Experts of a small language model: 8 picks a token.
Below are experts of layer 5 (counted from 0) of a mixture-of-experts language model. Rows are named router (the router's row for the expert), gate (a neuron's input weights, with its number), up (a neuron's input weights, with its number) and show model dimensions 0-159. Each number is 500 + 40 x the weight over its row's rms, rounded and kept within 0 to 999. Numbers have three digits each.
After each expert's rows: a language model's description of what the expert responds to. This comes from a sample of Wikipedia text that the model never trained on.

# expert 1
router:453514510524484572480440501536489456473518457555494536508543487509472432531472436587483504486536460486534569472424450472435468518453532469516548537477501566420504477461551502530557489467512494490452442532429514502492508497458505432540478563519459419427519483477550530515525486445459482493453503470538471462572501496492551469485518546467491527527486514547402504477480532556495520548520587512534501541490441482432447452395531488464610531548529547516490478491437499466473457475468491
gate0:563477472522467491453483453470567499467512511539458483516512441514456413465487531512471495469474447486464484471443456451428417438507588457557571543489457549500535508448523453554535447443523555434536516392493519571489508545465527555527474515561479453496529482478581496462491525458478509513553502488522432465519445504522457482490499553530525585465507485511476497521452502539496478564504496470513457521491466486446448575501529521512526481551488558494539506527393524507520502566448421
up0:471537460494495529526532522483505543584489463515477520462470560489583571534496467487487572528498539475501531585499546581560474563520482444456517508429519620527633498534454517487510522552405449509521509516522445462536530454517516492509578497459524580538496550512504532462493439560437470532523544493523547470503554539485489508452512453548540463477490472443562497419539571512511514473473525507471479455517500487552507455457512515491435505505486445518530523466555468508505550509508539
gate1:458469449529508525516551458479425506476558490561575531413525450569501462460413483476485474523559485444461516507484513499438516507487522447562524458512530509567453499542522504534553465535459469518501458490399563435561541502487572529467497542491461513462485499458471446519533485487500441467409535497517486540540478488584539510466549397485524463495519563521461544460566546534485514503502497509546528446480505511475512484434540441546575532485513433530549490543555548463519505472553524
up1:493542453463509478486424501535569453511443473485484444509497523470569479587602439506491494510472547505463517499523468462560513455451415527477502510481541438528503537466516445497408455507445520489586514488497412560454462546479484521496539452498467498497446481488580536510528526516462548485515448470454458450497524444528522486469493576490482531397550506407532472454470458460504515446540502458436492519491511470528526560523479575487469419509494557481456529478469467516547481492467450
Description: Final word pieces of proper names, mostly places and venues, such as Pittsbur-gh, Washington County, Snook-er, -ton, -ley, -son.

# expert 6
router:470508505531471516494496512580460499422528411483533466555533419461524519550520494554483530503525520515542503508484497516502467516469543513486568496474443456497537494410487496530501516516588523479525497505526492503499459526489666498487523533533483422501436544514523508497529470398529486512502512484465444433563521474487558505429461517474513451531536525466485496539525477575526498505545505553472494520550537481470469526418529423448506447430481550504488520520386496417480482548444479
gate2:500468442523493481492442482505554526533460481564468521465517458547498510505459518380457478549459508478603509450511481442523486471479485519414492545495550498529526461524411533537544465535535511485495499445526458548493485469495472506490543485477481520543429428491502465487545524498410475453489461512488507453566484463521563497483417480500495418462523521442487521553444571459543569470460399499491530540525527487400481528550574486495491534540506524404539490545536525472473528532463482
up2:549458510450512495543538536404518542537565501448466451590471517427493531542524502473497503432625445483502549454487553396496562549518511553427491512464465497511457550491576551532467490545472509527477512497487424548507580501461581553586544540491565513487489493474484572500586522506488480495458453454551464503480460526538504551456503488480560511499566494464487457488524505505560504490496497452470526490477516522491475432497494501540462513452532478479529472492495548478441510543434487
gate3:499479516471508531577483470475475480529466489478563515568455529490532445481436524574449478431532504490523518483433527522401510463483518492525534487495504535544509378541504556576528499462521440528487536510481476441459486448485486499481459499434511529470453541566517442493584506526450458468551505510489504403477422484477459452507479400506555475448465510537503527459536487514569521491483481520585502566581548440510514520444548493512572586502487545493526526503451508535523469501479478
up3:418511475525519560451490528520554525528532455560462651561490548460466557565381502471518534497487488530527496460536468505472500528518486448522481500490500481541539445528499509437493523486490459498499519491537450547484522486544581477481476486506473412543555547466521438504523532478496424438430517440546491410502533499481476529491517501565487553502470484440476485520514462546473524504456496473431432581459487517518459529451536480526547449533533520487553501514554452445474555443539486
Description: Word-initial consonant pieces, mostly b, c, f, m, beginning a word split into pieces, such as Center-b-rook, cir-c-le, eng-ine, b-old.

# expert 13
router:454539485546483584441508508541489498464549402525496473494503452504478451558518453544565501431501513452530553474452471509494488494506478460520498514496523482478482531479506473563548486481480578477503435541471480410477527488548540511594498573549481372526467547492517540496503464450448484492516522448477436478508591402456547519492489510447529458577534477473428469540497500522518495485492572494410593489498521454473493437435475493502535540502524490464478530549447502477469490503491452
gate0:470483485532491499545524493522512418447458528500443465516590485517477432491532405492585523512542436428499574490474460455458467491576476506483471520523561497469512563559495477483509473474423565507403464509465485510483425535556494513452487484560575532528515547489550518393554452518530547500513460478522559476523498497486534550490455449505442481478498525418540500552544523517483493524543518508545490544550507495478501486561434506556403564536540481518513497556526544486519492492532468
up0:539523462482511450518462489442548502511484487488559466400485530437490516488555583510431484475483513483487489543480491539489551592444503535439498436576453506557588474483503516561517510456551491505562520542504498535507595480432512487536497454494476510495427456535441389455529491515511551557485496489439500470449444492536511469514529490429497443500440464538495530454543447452541468502445432500485472430433509517478492510521510526435531478521525574488527521447465495511481548445448474
gate1:496479451500526540494522483551492512553587483426507444483492489496442502517547471497515451512476397501500569581559467449433528549493472480520524493490503373472494441480464484431527501489572491484518421458595541477463442480529488503551521508551506493515497473503454569475522438452507464475505515469455409553484503464430434537476487469433496496571496504494513512564515441545522490519425528510505495518525492506497440537386469476521550534472531517481528513510470536529514440457475445
up1:498537501479505512523526520444543474471456572442419516492477518482524529479525484545451512478469473509466489449510510492548439546480583498559475549502435571552499508543541491500482553539558540471453470496446441547563543537491537604524482541516499468467570532537497490437465490440466488481510503501480561469477442534542544485533508476542443477449447492483552551433498483493460499522517463480507510543481397513484525577547512436482512482464644599507540498499460444495494545548498509
Description: Word pieces inside Latin genus and species names and taxobox fields, such as Clostrid-ium, Popul-us, Binomial name, and family.

# expert 43
router:439544534528502509486467538534483512472535437517481444535535484429493461557443474545494520435512533493519538508444459519474494510415560512528501503555568508528546494484436544475494500476491532503511499517542495462389442459468509434492470605495520449448522440429539505463513482484459539539536483456481522511499554444433527432484512482461474482469526517502506512528580510509481534610498564541486476532500477485346500480492490463550509520491571539502521524537472474518395531457488510
gate1:434534479521440463508554551487542480471492472474373494532493537502469471423459534569545537487532518561478550516525504476537538459489556512548496501513532467543486469422435450505479469480589497630504533490476520420500501471533563446501483465497441459519512511486482530506434438482457533551517480485550505464451435552466502490445483506434500472528492452468479531514585485539473500455516485455431568554525528489479509553580539507490541512572453465516534467490500471473524506556474565
up1:481509488578531515507426538481582488456525470550484467524492548459464432494473436550494520466459490522469507477584459493528547480475527565495511440506404523483507482426562527522532481490493524485567455541523511541550562447593499494496527429469484484461513476438550537548485442470500562513475569503536526567472539506436448510503508581407507493549522461551522478477461435509518584463470512510514574513499542527504458499443470547524553534461477477535538549511441495526521510491558569
gate2:466515474543509481543400480441548467454522474456540447502515479429541465502541482537508512522562447480471548510494507580429549467506480489575477569573471487505601517504455490500540534504452517479572491474490527484541509536514506507488483552460414568460569517542449512423471416544477476491535555466511466528498521455509439514499493541437481434448502543466464516498452524488558513513523543516481570535471516432465499440492589427506553487544476487504415490539525500540518541528549500
up2:432458521554478597505484528525554569486515523511389497456488518541509500507500457520507460427423469523441562446551471511509474538391455537549533467498486499537495484519500511449483416558500504482476595537447441486511541545502480442469495508528606493540552495507483518521490563532506449468544536569551530483504418469490532556504467477547511524594530466501494468507548458535501423499470502467530452525564499507506546550511442465516455523568535474537470510533546495461484475489514477
Description: Medial pieces like os in Ghosh, Joseph, Yoshida, and word starts such as dis, ex, des, plus plural s endings.

# expert 23
router:437492463577501509542472528572499472464523466520513467554512422441472528471513519541585479483479477495536463522425456537454487525474511482446554525527529500496531549490498529511501452439501572500496512482473545476481467486465556413537432477507574518458449456544512554500500485460515483523558477429483532399490532441513512492413506502473471513466511475508468497534538573590474470515472461518525460472481461475455506432497537394468564493535500553441531526525428443442403486515507522
gate1:446486500528442543506505477556488464535477492469501483557519495520479455493512509464539386527453520476599480436480461507454487573504433432440525591503490465513498540508450474411482429475451533487482466505442513508489519447475512489555508481536475443574434530552485460530517606494523505478462487460457457425534536501556471497467504440523507515446512513496510565496545542496465502397548444470506493488500449473473534505495481431436557507508575475478549505512487501464487509585464568
up1:528455456577484518496471504542495358530452482524511431506565485508431484473528512448513435485444515484562501453508484597484507582526483546468509631505537431495501560482482458452416444470476484552491537456526495486454503467477472518524464458471527519520460492514458512480485506482551521499541455458508490433530517481549497508496536426537477477514459519481553543572499466534429460427498445434477470500442453490465487469464418452483460527496531551492541495513518535464466508566517529
gate2:480511530528449491499536500500429495530499561507441615472445428579498512510500500580532463541483478520439471470457474541533491497522506500532442615522492473491457420443525541480421492472420523500497426459488434552560490492451471524547474510519540468534545467496528474589489469511481520499483478498465474489520503509618521501516530506418426471456485511595482579529515472476526521514512551522538514500508546505552446509526530482445523536476519527432548548466451533479464463475536520
up2:549530519505531455382498534451537535478416513511524462437560521476434477524591509450485523526563489472443555497516547490439485513473463448541560462518504563468506548571514474529506482486506416547455426534541466502536533524526530521499510471456502580502521538556461522454484469573492482498484528517512473484458450506511459511449569481467501510526550455454491534420433501577454498552540532546517506472530569448533487536507547485522459533445470494556496514529542531566506549568454549
Description: Hyphens in compounds like 17-year-old and box-shaped, plus en dashes, opening quotes and parentheses, slashes, backslashes and LaTeX underscores.

# expert 42
router:439492528555492531501480571489454479441504472557405521541470491472526543555477427483540538465487474512548619532465490530451488509434518507403547500444521507450543513486527496444560426471601504534464462514522544491473487496519556484505443547552448482447486434477493485509559415538522535509519435478575492485510523498480529480458507504487480487503478534505475481461479565555472474565488510480417559478469425505483420465477500539494533554545497507488567556553487546461471456514464486
gate10:471468526398488546515453472478498399510524468495459501538475531496510480571470493524447464516509472473542595607467496560452435511527458496449547485495550401487539462498537499503547504456544555460495504467465486476483502486494522485537450524478381545565479559525439473472508565517460561514508453490493452485506459422518479470531488469503528451498494486449486520478475499498442502506469577479526567509531440554408434561444510513481474492560488532534516472545437466522491551479474453
up10:435474527465459547531541487450452480470508498516420468547414477555489491531455453449532540509564456572534540505497568456490453482456424513496552495490437496461495476513501481598483481557489528481494468480412470491493495508509505528572490494501436544435549502582491503471462507437501522467454454451539447431507469459543474478536492466527505542518597539504453513503468543476522552518533446519457572561599461590526508513514496468545512499531523510519474521503502468496478499516383462
gate11:509522493501475462538560516456514538437522538508444477539427481498382511477466498505533495477405623533462518500465448483503544435507492508523517489587477503420501483469515540480498505502499480553476482566474520432472530524475381462490442474495484440444574502519545489474494465454516549541459555552494513578498554537459519502470424499490443490525487517516540494469558522475487488483481463406467524455548467493446450501476473524529525480554507444521560460530505429424542478497458503
up11:470431549486466490518580485498469514487477511511494451574435497449418498454530471555509460503438522500463491483520470479514504533496477543516497494536570510416585570490549481551536482467539473487535481475497554518413500505474477470513433549455507466443512494474411512501483395442576509523464520521521560462471474502437496574527452488514450472568479519456499535513531541487452478508499527516463569527476435508507538487466560493515514603560404466487525546481525423496501438501468548
Description: Verb and noun stems awaiting a suffix, such as reg-ular, dep-let-ing, adop-t-ion, stud, count, fin-ish, att-rib-uted.

# expert 35
router:438558487560556547549498552503477499432502402531461521485532466466464513537493456535547538446485513483550524402534531548510479549449526430444478497502545507466517458462417482490488475497481530508527491585502525496451486534499610578458470605537510452535474451447510539472496473478503527538536493484546498459535551456500568474516532465419466463520505491521468443500494563560476424514492501538432573518480509440469524480454574465501496501501482546500508531558486502532488474510434443
gate1:494459461511526476564461527472442585442514450519460522496538507436494462573575458474507462518406521462518491463502424483456438522429544506515504539540537522509484503444481562534525451490424467530530422465484412542457498431484459554492450515461461456536522490475513493473519508483520506525575480439559501511537441475469475415487393454505530504485486556429507510536476461497504457523493490608533472598500494464479546506449492488523477492548478536464506469517453496482523510482538437
up1:504601497461514412508489493523550403512356571499487530555520532493511543500493588547443510445486509475522503558537574486486532496596500562518478540511507501526552488541471493520515513544502493504518514541483566499591521470532525495450529409483480523495457537508556486539508484467509520534471477594463506489490448500474492484546548486513580484492525517412547565484498546446455460534516492559511476503469499462470472578502530494508451502469451415522502533501457474500467484489469583
gate2:474455518525502470560490546509535514482454506585520510508515482461520468509465451505500477467449519490548498497515513548483431518523599416476493602487516539452558522475497481495559491560537495502516484505494504587561559505518433555501531465504544532507452438450510508469557486481540518465506513480504472490483467483505474436530447533456502490498433502481440552440422487498516478455467497448467595512454432434424423563440521489470527515451399508499569538484456580492537523483450447
up2:507415534481491460478526480509509489561444581517442443519460516516497501458472475521546555510514464454483512467505533532483543525570520539551509481556371488598475495444466496505469496468467471529509418506501510539485513506579544498494500471502483513467570527473496588581408437467504505525448512492472517465431554526452506509541495457477448439504480493475498392426470540546506470502523482539481544541474471501470544416438489498478480520526480503517431511589503477539511547468424498
Description: Mid-word vowel pieces like us, is, ra, a, and stems such as prov, min, prom, fess that come before suffixes like -ion, -ing, -ed.

# expert 34
router:422554532532465541594443595537509435473523466483480439508481485490430511521544475513540483452543511493561508543505507585471552531500551519475557495531523585434507554411439513516517418502471569519544505507471498479556504506458556466527489589562454444459440490507530527470541482431505489509515492436522478446524530444514480447431549527501497534509499475469480504547519515570464446559542557485490472554486474530469505468470525537446576560509518503478517542525505471437509526461498532
gate2:469475469470474597499492555438511490451460480521454488548581435460473501455478486493475576507519459457513499493520527557475464421533489557451503525552490577468511583523480511424507446540472504547511538500487515428493486477568508455455432503482467428487561490511421551480532500506491492578485497471432444495510453537439467537487498454589492548516534456471519486559520575479450487497567548560454491521561563505524451541530483423439473538497517530537459531531454488558502518523486488
up2:529498428438523497491547582520427552493481482459518444547487507495534441542504404518546488543533497405500521479481516467432487510428427522466533498517516539491549537587483509516551450515483493572529529517506506526502493423456557555482522553486503552513435456456491527518474446548496514547478540499522572523523503537465528400487479542591542497473404505536535495402523482543523555436521498505523496545500535522532527577445545504546546435472480541494490542494534511527456520479498493
gate3:448495491517513454518520471552486536548474436475560544511516532497471440516528497514515541523557504468525580570524530483522457470439453501498528405485526423565558561567444516570586440505572508442519459532506486492474507455542460448492498586514488458468559538438449545494535527466499458476508575470503521465508503487458481560466538479499506445485505523525471462525532537563468441519531503515486541503502521492481544566411517407594526494557486542527481527564542523457554488469523529
up3:517500468506483549463499543441496474414547502460439458542567539484477568474465521506477513483487487473445397403459476460457441570534498431491421593466524462494464469467544510424447585411549510437485477476487481493426486536514464544514482490553499467510439495522498474488418558540497509524563523485517548495559442458542568475489451533473535500452511549490482512540454471497462455481502482500474481452481499550480496507491471535539476456441478552422527536493514569498467520538511475
Description: Bare space tokens, mostly between table cell pipes before numbers or dates, also a few before words, such as | 22 |, December 30, 1992.